From a checkpoint of a small mixture-of-experts model trained on Wikipedia: vocabulary 8192, 8820 steps.
Below are experts of layer 5 (counted from 0) of a mixture-of-experts language model. Rows are named gate (a neuron's input weights, with its number), up (a neuron's input weights, with its number), down (a neuron's output weights, with its number) and show model dimensions 64-127. Each number is 500 + 40 x the weight over its row's rms, rounded and kept within 0 to 999. Numbers have three digits each.
Before each expert's rows: "comes before" lists some tokens at least twice as common just after its tokens as in all text; "mostly gets" lists some tokens that are sent to it at least half of the time. This comes from a sample of Wikipedia text that the model never trained on. Tokens count by the router's weight.

# expert 43
comes before: " was", " is", " the", " had", " has", " he"
mostly gets: " and", " it", " but", " he", " who", " she"
gate0:539530508501532591456484516612464479496488572553460448535523446459534498481499441487596451503409449454599528519403521512486497526542538553555421443569486541501476548446504498473515442520503443
up0:541516485523518529491519479541486494468502468520420469580467490502529499480474401467607428473476485487543554481458565487525440552531480545487442451500484493503507551483447571484508443473547457
down0:497549590510579506468487507497456494507431503549480465480510550460485532610491437478460500494561507512526467530474476537498584529473516420518457528467503481492544452513433447493561564502505515
gate1:490506518516536555553511501544520479524535479473488472469524458539548521519503398556487525541456505464462456552423500519505513502574484492450489522500421532487462438544497525456420421467428562
up1:493472525548545537538547452500524474480529476499468468451510470462523518501489398533462531530394495473468458511472486549493515498561449539558508480506464525501503446476496449496451439499455599
down1:484534475552454483535549498488478496457531465498552538445458500502467510483546447542523466523457525493508515472502497543522483503558495503531426509558507512543423425399509375557556470514537507
gate2:488515537489529510498536479524488488482494472507543497527507506503431455492474472531424517580503529450534571455481540494447544507476467551510534492518452528457482447514521552516504478571459496
up2:531466476486492478478484482473513517493494515493484499484516523525619565520483506515539456443510493517441449546514515498564492469522554440503453527474547455520512559502467480489496523450547489
down2:531513529553492531535475539580474470462524462552552501492475557481466494515507474517470571444467593497533444504470531498464528444509563478453482505425480443537469438500527489540418445568469489
gate3:514487573505527469548497497512515526447538511466483485498476557549528451460537450465417524435504459525517416567471511492477491468558490527463458501535473489534539440542487531481522471485508527
up3:492525598500524458517493495543496509496527499510522453499501451552458441479549481438404509484547519564492452516495536452515440466573484524451502553536465505517600516528489521438507527566523534
down3:540532525564481456521456513379500500459487507422509533530488417517547507480510562488500547526440470502542519460505454512471484554492534531495485495474512477573506496456524494598470538453405486

# expert 49
comes before: "\n", " ", " 0", " 1", " —", " 2"
mostly gets: "|---|---|---|---|", "|---|---|---|---|---|---|", "|---|---|---|---|---|", "|---|---|---|", "|---|---|---|---|---|---|---|", "|---|---|"
gate0:516559469496461551554431464466418488532516536458575537450546450514555428474495492472443494512489566453543493475439521488479458491497436541493448512509457489475495508485478558509576445470544508
up0:464471538488550466438592512535580515446489473544429484541449513487484587501546503502521504506537404538484533525538485502496553527505547445508517474484564518503519488477541441481427553527490511
down0:508507457505523442514484485467528497500566529525505497584465522491481520451484562545535567494430515519442516529524486447511556526528499483515486527553536487483560494478497444470455562517483462
gate1:488585477523547543477500482495472476466552544508607509563478529566547532397516493477515491502445495499500508501549533535488594480540477523457480532486485485459492471486527460487498570498482451
up1:451591491458485542509537487494431456452550557483638567522477498521504594417492477427519521487483485468511516535495540529485556444495488490477517526526551490517469493435486446511570550507561438
down1:517514505505493500510499501550452454487556552535520488509491457523522555582554533510528515527503491469533413467559447498491537496511504537520471527449461515556502558488508493455521563468466529
gate2:552467490413463507462498442450448493479472525428538475465481503527520480505451508484462496534433527454514585484487478546551494489511525478424503473444486496493465494528473373563488445502541521
up2:556462493416450517453476441451439486507481539426515490464495512518515467506450496479461498556427534454500573481461495525543501467499525470401508470442495478488466509533466380570492453503542542
down2:580469516480562409502522499487490514512531481493517545525518466495374492495451543528547571424516550464521469473450506468558479471472514490511526521427504516560518492499524497499478530484490496
gate3:490528539399480536445477536515523422499538500545443529524446502444565558513490518515509475486484526581420528530498498529508514484485486520486437524461508486529547509501444606537549519499479494
up3:529483455579510458566523475473465551495468488447536473465524503548471457473513483490508498499502470432604461488491512462490484498513519465511531467555486517480441480502562401451455480502536512
down3:536477534561515435550544502556563479489461519563481497523529481508470538420522483549422452483548524537485588510480492504532474439524494551478482488504503518523518576480476428470459515503513576

# expert 10
comes before: " 0", "\n", " ", " 1", " 2", " 3"
mostly gets: " Clade", "%;", "aged", "age"
gate0:513432568520518458517496549500448514426494421488560517488590506422533445475455428446493493512467442482473495411503535513512498525442468563534499517491500458396475469491512486523481520493474500
up0:513567452476477500480505448520527481574516571492447476515404512540478541520538590549537532469532558497490515560514465482463531480520506431459502497482498560603521534512491507500525494491514473
down0:476426523534439486488482469488495514542587543500500458451496528478441584429530545477502495454428544455525540504483441525607503520525539483549528481500473527466499501469567543550488484468483478
gate1:568486539505514553474524466512494433481546498536506466493507516547462433488468480462420470500448489468538466575484459584547485515543457528530522448527525533503574518510544576603475481480599517
up1:414457487492469453526498548449514522510461490506541518463499468432573594523510506558571513522582471546470533440507551430456500499445510473460511519464467495454420509518477455416543516520424471
down1:588531470589505554429488470531516502577513468526545464500438542521530451480521503529513526588483438475516519480497513540503428498451443463499502536489469450488482500471532487502438481535426475
gate2:502475508509414491419525498513535518478545496565463526511478511520448514527428492524558586505493516524468427529498498492508514556460471497513414412402552527559436480477459528566439551507503466
up2:487471537513395503423518511510535501459537479579472529526460516554450518518415507525564572487497513523461443529507495475507510555453476495517412419406553520569439495475470520549452548534504465
down2:475555458443571567529487448535511453535529477513499385469480533478565505568496483463433444517517509491521521559389460531488469513486471517492561459495498525442452559496500532512513439509495507
gate3:514525509502490538503501498489494463502557560474461573497585549520541458523494466492464512457489465525548499519481458486443439511518491497473537522455510503614499534573501464448482456481542490
up3:524521502466510557498509476495484465473532526483440568512568526518515480510498482489459531466486460518521529489495477485452421551519505514464545557468500513597499509582495476461477463504576481
down3:476508547508530502457511510509465502526548451558439523516471510514489522489592509541460530522534441477436453416513483551502540485466461458520494499531523471516496510430490500471522508518447475

# expert 33
comes before: ",", " of", ".", " (", " in", " and"
mostly gets: " University", " School", " Center", " Street", " College", " Army"
gate0:543551459538577472500456476480511542454475499599534479522482449512542518477486559433530502436465505579540459447458491490424484494540474592500460494499499521474528461611474548466436530552429518
up0:497603412502545494513454480550447549454462503544426494542477529477453492504513568425498514428523532540540438447466488520465437469525519595476503463484484532489461489578468543472513494534441565
down0:528513474400488493559540481480500499524466534497557444537500401441429404433459610512488463442618457529532464525574451499527464521570470464506572491489523487447446504484562528480555489494434535
gate1:549458506531528435517509499547457497590540524543501424456472559456493454504475462469429507535424452516504477521529478520492467559523494475483446514505529514471542532529557530487549483543497491
up1:548580575502536523511453504513489494534482505454503522514420503534493521473511531458553525470553494486487529494515475418479530502528574469522467523528405456470418488443439513507578529469530526
down1:481610579431527509479518540512527468471480516510509435592445483574530549472526555408546511451511539543490524495516543473411535514468532527451519539560575533541453495503540464543509518595497532
gate2:619525494576539442493578463480504462464491518554457522454573526506518514492545429529423524483420515494466520490505416443483488422505566380528526517513483492474556528465546521486445576466498482
up2:523478489480486475481527466573537431472394542466564542477506517475531472572450425465458438458490537549526500480461529503503517518514525436465415514567513449575499451506484460512530582491542461
down2:467438495509512493490486492502504475558535532445538433493402518478487459528483450502427518567491492509516460439499561462512479499505453473524422530486539487493459502521478442554445441459518602
gate3:429580472500516525489584507523516554528564422514518471553494474466490463552470482498435546479531494496520522458498531460480497537528427504465444491536470494527568457491516492492492556480613436
up3:417544478524500511522575489547512550525557429500505451542523465485477448524463504483423528485539518504487541454523532456477487527543432499494448487562490458524548461508518501474486541508598440
down3:451490554496439477499501451440550482572533522471513451573505446538466547455550504583541505569415511506466464427527539544530506481534461492476523506534554457487440492445409518496451495471497537

# expert 58
comes before: " the", " a", " be", " his", " their", " its"
mostly gets: " to", " of", " for", " about", " regarding", " towards"
gate0:509478484554497466533553530490577484510565566516514449503482444494521478484487475483467449469431541458443464510442436501530550546521478465457500509501548495513474495433515545432469435492467508
up0:540482546576473475519470502551546528503535510545565454514475497486494458529500494497495495487418494481487509550473446472579503539510448516503511464545564575523517540462549601415493496514520456
down0:555474492474461552439545547461478501534484485506459539557486465447476486472446452496492467501490574481491531525495514524522472537564546471423531544523442492514488473494503462475585533626465523
gate1:537473544561571504502568499478520460505429566537468466454464468538434494496533510525478435453423432526415486509503495517546550539539516555442435542443484493532436547580491490490472516512452391
up1:541480543564569512508569503469506481499430563532490465444472456532434487493522504543479433462402450527434469511518482522551549566536508539434425540456478487522412550582497502473482504517467386
down1:539488396513485539465477461482527529472463414423464466442487492476522426476551513502467520502481526489506430486510488564500515421426536491513509567475497456473561530502525622521510527475565589
gate2:436431463552513468467476513519455533477502506486478464461510536458480502444458480474448479453514539512477498518575467489549498424485521521480497518492504488529552494502486521461499504482539531
up2:450479467540508457452464497515452531459510518482448469453504533439485499433494460475447492455530558530498499529562490511532509441478531516463526517482518490505551490505494504465496492481513541
down2:469435481531554522527493533410471476543534461447486553411494539488453547491514517518506477474402542475509515478514530431503468524522496501604520543544470445445504498495471588529493504435533464
gate3:550482471534451514520498439496526558515490454487533499475449503577447542462522481447421531487559430560501478501522498541441505467523514549479426515410519507446492545506565513461491576520470508
up3:504543454498468535462488493448520452476523513490525512476474551553507477540427575476499559523461487482452467482470513493498436492505532539476584553609481558557438469483522456503513452465523484
down3:557545555444412548448496476441502570442546562505530460529520524582480444550544513527516519556495484507512473493533492431552491484456480563558581521523512471533472549559540528469572553493504448

# expert 12
comes before: " the", " a", " his", "|", " this", " 18"
mostly gets: " on", " in", "In", " In", " at", " during"
gate0:505540519526499526529509553583445468490508494510526485530478509538455482474514428486367510561444468506478545439528470445483484473465531592487470581531506508582461440494456497467479564524503436
up0:525499575487497564461558517575488527528464532467565492569522528551489467486541397488409518515518449502465494453527481541472498522487556552518503550497514456539574552530481457468449450538522464
down0:640483493571447538429469523434501524444555502522466501469474463468542522519547452498556510455546467569556457471475501499532506609445517574477472507482482523540514474490552513503497531482483526
gate1:554457489491480513499447502481474484483431518501408475526527556502550529454526500423465560536462446512420523526505472456411431430529462540446511511454578493451494537418484470544504468477503489
up1:432548509494511497505565478514542511484541483474588525491465423500439470561466498559547442465534530493563483500492514524577574559464535468554475498546422488549501452573518516448481536541499512
down1:589471503450511461519502448481477493499439452484581568489431518450526553585536517492508490448520493553543496477557517535528467509471512469530502489428534574532487569537449475472532523503538517
gate2:484464549537558459501455415550471529563480521518520478534434528536530466521505474527441505528458530467589454521493509492513503529594418469474481517485487482555482533526456496491451562535501536
up2:429410557506588509423486496502427483526517510518526472481487529538497506457523531542456472473480522494546486504544479497535501514593469518474532519547476488544504526501475536527495499435506495
down2:491507487497490463562491532495483583443499519479578479518524545539517422513500477491532463526524536560530518454454477501456491512498509476502492521530537518522473462443500496477426468547449505
gate3:499488478543455528507474556503463491493519507533537510564494486516519447441498529416462425494524474506508479525533489537516424542459511465502493507467501464557518454451474527458460485421454533
up3:512521524461571478491523457480539499527492500471461493427488523486476558531512436586534578487485509487483537480475508464475545463548484534481490488524481550443474544543533464528531528587552487
down3:519488495495503574498591538584502470487430485488436446509516524476530468542510514456441435536462432522473545523512469471502497462506506485479483481455511523529523585435553486623431495474495546

# expert 24
comes before: ",", " |", ".", " (", " and", "'s"
mostly gets: " States", " American", " York", " US", " British", " English"
gate0:542551454528442482527430554479483470522550526539449560538459457511496502466456480406529440587484529479528477486486509477436539505520514494533491508500491522476419522525509482468530499584454502
up0:490452528480545541475567442504501550456435470486555447466509550473544508521557484602454585409498446523462489522515458516539463516470483500492508508468472495517578464471485504544464492405503489
down0:515508437508465459505477555533575484485529509504457490512523536463537586534468492488512505440481459477565463434515452552585431443446527460474523444451530465507508542476450566464558446544559580
gate1:526534506464500521429524429486567437627525499506491519502572527554484464486519484514468453490485492558559519519512555558474496512537429521526431522445501541501475488553529506472436487450511509
up1:495555477500488506426575447460556456551531469500496463535544516565498443465521449502489484478499473572494511515508490521491535502518447495566477503445470573487496448497558465476442526446469545
down1:463560500510509524504546509516477517470410418474502542459560527484512492506584529547488458476488555544486489580515488423485419486465482532501495531435545409500480457480455506507491526449475477
gate2:467560504495525508463483568522425575496463488406551560483521504511498516489476510527483494475496525489507390510435480530488502523453482450435553466506504433452509476536530553460518498452545502
up2:484553503480536499467481572521411569499468487416550540523518509489530509491476532496477475453502528469482412521443483522496485511458487430421544437494513435455497457526508542494519488451524499
down2:619513531512538545474496569471540542468494520405512432531493508530459530528487469533506505436456506508479364468490497467505522471528478507550549397501552399461484485462491516538508515473480494
gate3:505443522519528500440480460559526544532452472483469477445502470479536509471496485462509476499463553510416554527550498569489533446533493509514484500522473462447485512510499441525534549593484511
up3:501446503497528477456501469558504530542440481488501481441513472464531530463481483476517482499461539523401561527562499541482547439525503516509503505537485477434483520530494440521533542584461507
down3:448466551509577487479462466452483440546524549488438490540495534475530474464561544556452498462491503473501469462497529598465526504470560477504459498489467483507486488478520511407477539539481538

# expert 38
comes before: "|", " of", " -", "-", " to", "ed"
mostly gets: " No", "\n ", "\n   ", " Votes", " those", " ENG"
gate0:506509526530499451506463567539460569528474479495483400502488525511521518488534483514473466532500459528478502446474426518447538563482464492554419502545501498505493463502565540458508543587496601
up0:512519452540544474451463552492444448495435449446593454451554521546521547535504487472505500516428544453449501412496451526444520569535497468592490463485521478545453473499525539496441529506486511
down0:463511448471536476538468491484478429502476429546504524402518394526496433471580455564451508513498404520461516562454461518559499493500557494465475477442504476490500514539475516507515497456505541
gate1:486523492535521484471432517511508468496544520472486409535519572523573513510475505489487531489486441560507502564571502499416490441551487610517487554446481487485530478533505436461451495504440535
up1:407429552505519443514577493463471522513542441619479513478484453483457543489558492465549469509566535469406492485396528488471530507485515486458448472519565500575492512492447532568543498492547499
down1:504473464566467479508515443522496455437469421438476466430435529433513479475482439512503486532530533473522511556497453528434523441534505536534419519524550601394499480489500517457495486439480468
gate2:494495575447465449494539467588537534552542470505559480532486588492533552554503522517475523555450542449501458544584488467444547421492543473530434499515516464484507506484474498490447459541531499
up2:521534461543500505573512502481541473440474581532494524453519455493518452438481526448398510442569465528426515455447471543571453514564558532528467486520509492449447475514490494512548490487489535
down2:554485512524527457447520459528469460493456507470423537445507430562513527556496475446508518406503453501519441550492561498610477502464494511431471524461570514472447442491520487401554438531451505
gate3:422523488549548453506564424534450487483472533382482503451536509541499526473566438470469498533492517513510493515451497557464614524509530446521470529498457562495488487490565509517472534493501525
up3:431477614570518456520488502549523491509576531446460568510460479477483486465486463536500549515502493521499447534489463545523412475484487500520451527511561524519543576515570515502496530518538547
down3:542515498526462522558423530551526606488525572496483483464502576521489524547447502491472526476499439535513456486543531538521540553476541537479545483451465453466489530529513490494465493524439442

# expert 40
comes before: " |", ")", "O", "T", " (", "N"
mostly gets: "AF", "SA", " USA", "CA", " Army", "IN"
gate0:480556484511492479571522555540565482576513509521493476484558495520473497481515472507488576466473453512495557492461562551437515404490480567451462542506476536500495551514465477476446485493466506
up0:485582490524481486578511542532577487591522507527509476483584488522478486487503491495471564456479449505504559491498584554423503417501480564445468540517479514504493554503468488479459479483467511
down0:515523500412572540486484526499515443528539532502536570515565516458453517470498531425533524509485464515508457538399526491533541523541472507523540454470490491492552567468473470559509515548533545
gate1:484552539440496550509522542530550515505456551424521545445452483492437426470515431438543556471516477474498507553518477529495515473512578602487499485471525503530413491530544532593474476523547509
up1:515543535489492559502519534537557516523465548436509534468467504503457453467545452409541534460490462445535489533512498535499509429494565598504486499499546525536438502504529524610495485520540533
down1:490577501451470366517555466452528477518448501532470545494510427471481497466548490536524456501502507540510533526541567562510575432502587481467452449481563521506524486491456469425517476520511487
gate2:542436530547506552474451542470527497464481456533505548514496522524499442475533455554463551491437494476561484493560473501545462523501492528535479530515456481494474488535509515540513503552451471
up2:546422533518526537510516527480523472505481519533496582507498552527483475469538480552453525479444541478567466478546468494509523563461502517539491513516434464463478488547465499525489495542480469
down2:526539493482491498487512495480451513469464505440497483572542559489510478540462513446438475493492517544457493500470520536511467507414579479458466483534440518557547486524535490526463513479519379
gate3:523507448488501517448493496536406489584535514503509528461481532482517512445509486544512515499489536486545466449497493541565518497475504494461484476447527583522452532560540478483505471507520510
up3:427494512515499426565481491440551518410463477548493493499527447528481534524484524424495511480500502527414532510521529462468493498513473521504524529554501420443528463455479552483512518523449448
down3:438476508452509481498510482543459480543517531507485518494554482468548554526481529511559544514503492452542560537535438537461430514609465508479529480486485561437540461523487587501462463469510570

# expert 17
comes before: ",", ".", " and", " of", " in", " to"
mostly gets: " house", " body", " ground", " plant", " rock", " car"
gate0:573527540464434476449431548538493493558476529451484482473494507526512498501490505472525478587489466436486507514447504460449502457440560442472532456523498537491496545500473540440445547451568502
up0:565571536486424494482429543535474468543450520473468478490479527533527507494457481462504467561488482461477497522448509499471501448421526438460523440522502532510465548505452539455459552436550494
down0:520502508515440450459530436503443513447562543475532494513559538515552394550524580505502532458516522451476491538423477500405461544490453486470503511530458512574516478513541583529486504530512541
gate1:510438550499550501531526472514478547535515466468515523521473452542544506489529505432468442525535512517442505458478501536471531493539517555458498444436473377527497516569443562432528444423469492
up1:491548515495451538453431519500522478505511488476444439444503507439514468507536522557484604417487474438596522507513507498496473436505460479555495518560530582467533520423522436590504494536532492
down1:491469553460512491491421493520502519550418480421578543451421456468485458506497472465495571435529437546496495487458507529514474538464479482541532534458555384410414492443479525513487471478486480
gate2:512495586449465424520494502532526495433505495503491559468541528500541522542544452506499543604489416563500472518560540456427451561533531613502498506506519498535450488504499461498513524568559547
up2:465487399530530556477520497474473489584515488458502472550491460522479509479475522495517469383524569469489505467431477526577548425487483374507521486492469506460535502492477520487497478410465439
down2:436472493449471531422517556459530513471494527541506403404464561527439509454564490482533538579497491495518528559550535558507504510467596516518499533514502452556554430466518522466549454464435491
gate3:458504512439415469461458475508542491597499560475457504548543566422486450517487482536479491531494535429495502480440473591511452450510500524488513454457482493519553495540512521481467486547547409
up3:543497469551569518543537542501448502442498440520537498477436423573497538487528498468523512463508459561516494514563538396474525547492520509518483536515525526478428495448515460508534527462432590
down3:487488522526506456563535555564512531537430468392486566515466495496481469510418529500485593487478458485512460543506462476450480482503492427501502512554399446545470541522503480537486541412462561

# expert 42
comes before: " the", " a", " he", " an", " his", " it"
mostly gets: " as", " after", " where", " when", " while", " including"
gate0:573600463540479478484528464519571334579501422502482468488506546460508518528536544515434503534533487436486537557468542555430428530478465515479549535464443498436541462475537534496480458483456469
up0:437399543441543477499452511490430615483529536505521544534496448548495499468470412491506461527535474528575457466504445432577537492504550486560474482526560528572470563556485508538502549496507516
down0:534524471461509545464549502531421470483438517486514442488478562424501524461451456517559512524454541506487525516519544500487526535480478462497420473534464513516498476483505512496495508512476447
gate1:524529452568476502512420423582473495495587462470470440493413483465540508490569511510421491510481529485546497538516525542535451504552551477474464562436461554437446463563447488485506513567457585
up1:474422489517448544534493456553460497488500495560516531464517541504580582451469448521535491589484464407402499480492563438535505583459470567504488492493510481539525463547435459516483507523438527
down1:495524469501513468506502559533437549514407453490466522449463481465469397507509493620496511484499486523486505561499431529480455474567614493442431463516530517570517509473482534506567487484525585
gate2:506491488504466481572449510486457487534549493492461474489541509474529578468419550477465504460471509405464454466529388476521491484616532546559518497532499567486511550505511528500438462543462487
up2:497519520503531503419542534511512519471411473525529508497493491540489428504585459503517515570518483581543551519482584529496534499385483434464470483482531464523505476489502488510553553454537510
down2:477543440437548469466552470517467471508540429481481553534443528498524464633590514548441461481515508547554522500528451550510546539477527496482570480416489474510505455446534469520532468476474471
gate3:482526485509507516483451505534486523539569517457538509578488590450602496584494468543501535550519528506495441537554450503501466476472470493481482539498482543463553468539535475526490534520582542
up3:424455575505484462436462497512450491478595496585520499482508516496553526571514482440540525468467531514539457502461499517522483420516464522508502563462501499561530514473604446485534504616539511
down3:487430551558513497516534513536476486483473483480484545483516535514591517503477526513475515575515535427524503460495429502468480575517507531492414457489472558480513513512415488517553517455536545

# expert 60
comes before: " of", ".", ",", " was", " in", " and"
mostly gets: "ation", "ment", "ization", "eration", " organization", " version"
gate0:545435520469480447484535506543515573516554457522502390480463526556496516576557464392450430583580552567415450547527515470510511558463445465520535501536467506540529569497515480478516480449461500
up0:543392523460466436516536497515489563533520469526531402510509542533497506549549447408481399560552554575395451513499510418509513542472436485514556490518456475490509554495534521513500506496474482
down0:523527520470491494490558551484505429479512521509568563561478494476509514555517463536518495474535490499498470476515530549530434474547509497437506487485475477465469548520512501481502392581460520
gate1:511585478535467557486515474566484532498491432512455433520458515490560424492471515523594520494518528498509452467554478461440468472469448469513472562561506501572518501509524527465498512434474510
up1:509593483536500545516508472563475516496491413499460407530480504489554456497459501505591529482516519476491471466563456492426468472470445456513476562553496503577504495528527542453494525466479508
down1:471446503491502527494497591569441542541500498444438533476517501469479471560497502454518503500472535491476467560609612554457529545490452524527533513516590506486521496490492527456465482486560464
gate2:484590476442571485517469519538476524463435546521435488505534547519509450562521414469510561537424484551478462504540527471501493501538468536508411496481463535553494501486603421503445509495558500
up2:527412499551449485461534474480495499555589452493597510502486484510516559417480579520500432506594500460519537499474482535504490492455537479498574553497523459446514500520418610472552486498476498
down2:471515543499502481495591474545477490469480420501520453472411543490499513478499449505514520550467453549506461457445530503494510500545492561495491559584478459521546479510486439546551503494484457
gate3:568492447484489453559530464512540574460428465519519524466536497512568483441505565470410569497534480487525516507567490534504566583500518507503517455442480472489518516563467497514548556500513530
up3:457521558528506559422487514501482436551608510475473479523459492481420473571484448533602414528481544498474498498452501456538446397494497503497492524570535496493485497436532534507448423479485503
down3:476493451561531510491514453557555426455487524511402540479453475497467511554454512499509499558472576478542491529489523475528503525438553456462509550470511491490487436516465493511531480493456465

# expert 29
comes before: "-", "|", "\n", "The", " -", "|---|---|---|---|"
mostly gets: "|---|---|---|---", "\n\n", "\n", "\n   "
gate0:554513502509520509435481566534526536417539544496449554461557530498552475452476476440595596476496539451571478483550509496461477448513542494444518525490481470514525464529481405568497492527547477
up0:560523480488528485432502581519497522436545553494462562475567503491542506444481493473611598482473529463541469485539498512466454490509526487461518545498458441501512464513488401583495501554544481
down0:444539430537501518489442503399514515493477507498414577447533513493506469414422497475499543445450459400547531512398448456435522444467466524470475482534505450421531601539480505506471479448528455
gate1:520487563453579485542518492485471522531601585469473501527515488486473433504538459505507393478562459446502471488489497509512515584483488504526454441481496526496388410536490472493456518484513511
up1:481523457537444525450464520502512472456416449508507496475500505530518579499454544480501600528439555561495529502524508519462490428528516503470532550498530470494607580455502537520532495527491471
down1:466460553465528482505485551418485464530549546498500493526480574497451486474467503450476434477568432541539546479562462461512459503531424557503476463442490462494488476458467480536441516496493492
gate2:616543476442370454454427498531545421536448497434495510447448552470444489453488528525483504510523538486555545510445503482495521447522478476476514467480542517513495508498529457502466562546425477
up2:620518485425368456427457488525553422529469509425508504444462560491466513472495521521490530513516531483567520509442513496474521469507513494451503473473562505517519504483518428517460567541443461
down2:445423470495492548519510516437524469509492516489511512511507499506479490447541534537532424449530466455514494474441519440477501481554417476480484538510495437556432509564526539464503531594442496
gate3:473528549514471493493495442502465541472510456453572537496517485473501511538517529507561470427535499455467465512512446451520523503472545535437506469460466529511509490516576476420489491433529429
up3:475537552503457548516487436465479578463517451461553533481514483474481538528522516525562517423531476433477482505512447476489526547481514496460526452495457533509533512518543476443468539418561457
down3:499492537444385515409516501542447522604553497431511498569477503460477504528560455542493507520458465512533549546503532430499562512510555477557523498510515498486483477491461490454557525496412491

# expert 20
comes before: ",", " (", " States", "'s", " and", "\""
mostly gets: " England", " Williams", " Jones", " North", " Angeles", "berg"
gate0:446448481510578491516493525553597436510521542531500507499570500487571542442499493475452429511445453497467466465561583547520605483511555537485469497479459514517481448486543518453503493499492476
up0:483465499529578500541496510534586439502567516555488488461570508507608546507479503471478470517450467506477485454526577566520555438512524575497512478468475524502499478467556521471497494487468460
down0:500488515470503591471399519428481507535454515523531541488462497466450513459481480488438489511514484486489542442533533468438532524487480496439523521445503560477506522487603538530589498526608478
gate1:485531487509515524524459479510535449524481490492568550508538537624514456505498483450475379519530498532551384493561532534451499504500456540482529532574373425537498484538526492441538422451522508
up1:485515502497505544549453482509538444502486494476568549491519542595525449490498465464484371505511514515574388485540538528462507490505489537475490541566384432526499486548494491455538435439499509
down1:484459469532502491534531463423474488535445485479534510545481499501526589489457474480596521583561484508480529458466550430526553436572421544490501544517493497460540524486482467542530469414509455
gate2:486466476504525527418508485532474450553478543496483418538470556491502479516443512546539516514487464518504561506455512566484548514587460478507457476520403508450475498530548479540463454505479461
up2:584453505450516561491522561512512549456543538451466526484491480579476449482468535480450518480452508532508510505489501476539459546535434512495429412505476536543470485467480504535422580529486550
down2:541470456526410520599532484549508521564562465519414541464424444458436469475447501498464569525480529539526475503524483448453480505459553500515455498553447465491516450499402571475510424506521490
gate3:542498544467502482448490502609470487494450505485555498547540568520551418496537495458410509575512432514480574522461490544450530505505517522488484483449531457490512551515507568515505553496473491
up3:550507539466496497451520490601478497483450479491557502561545574504539425504537489439405500565491426500471545516460498542447528517487502545492485477445545451516508536499515544508526557507450503
down3:569535424478492453565492574465428456461479527481443543575435509526468463485537481493478495495497468480471560470533492444464507567514504421515511487521572484492575491474548449560475481524521580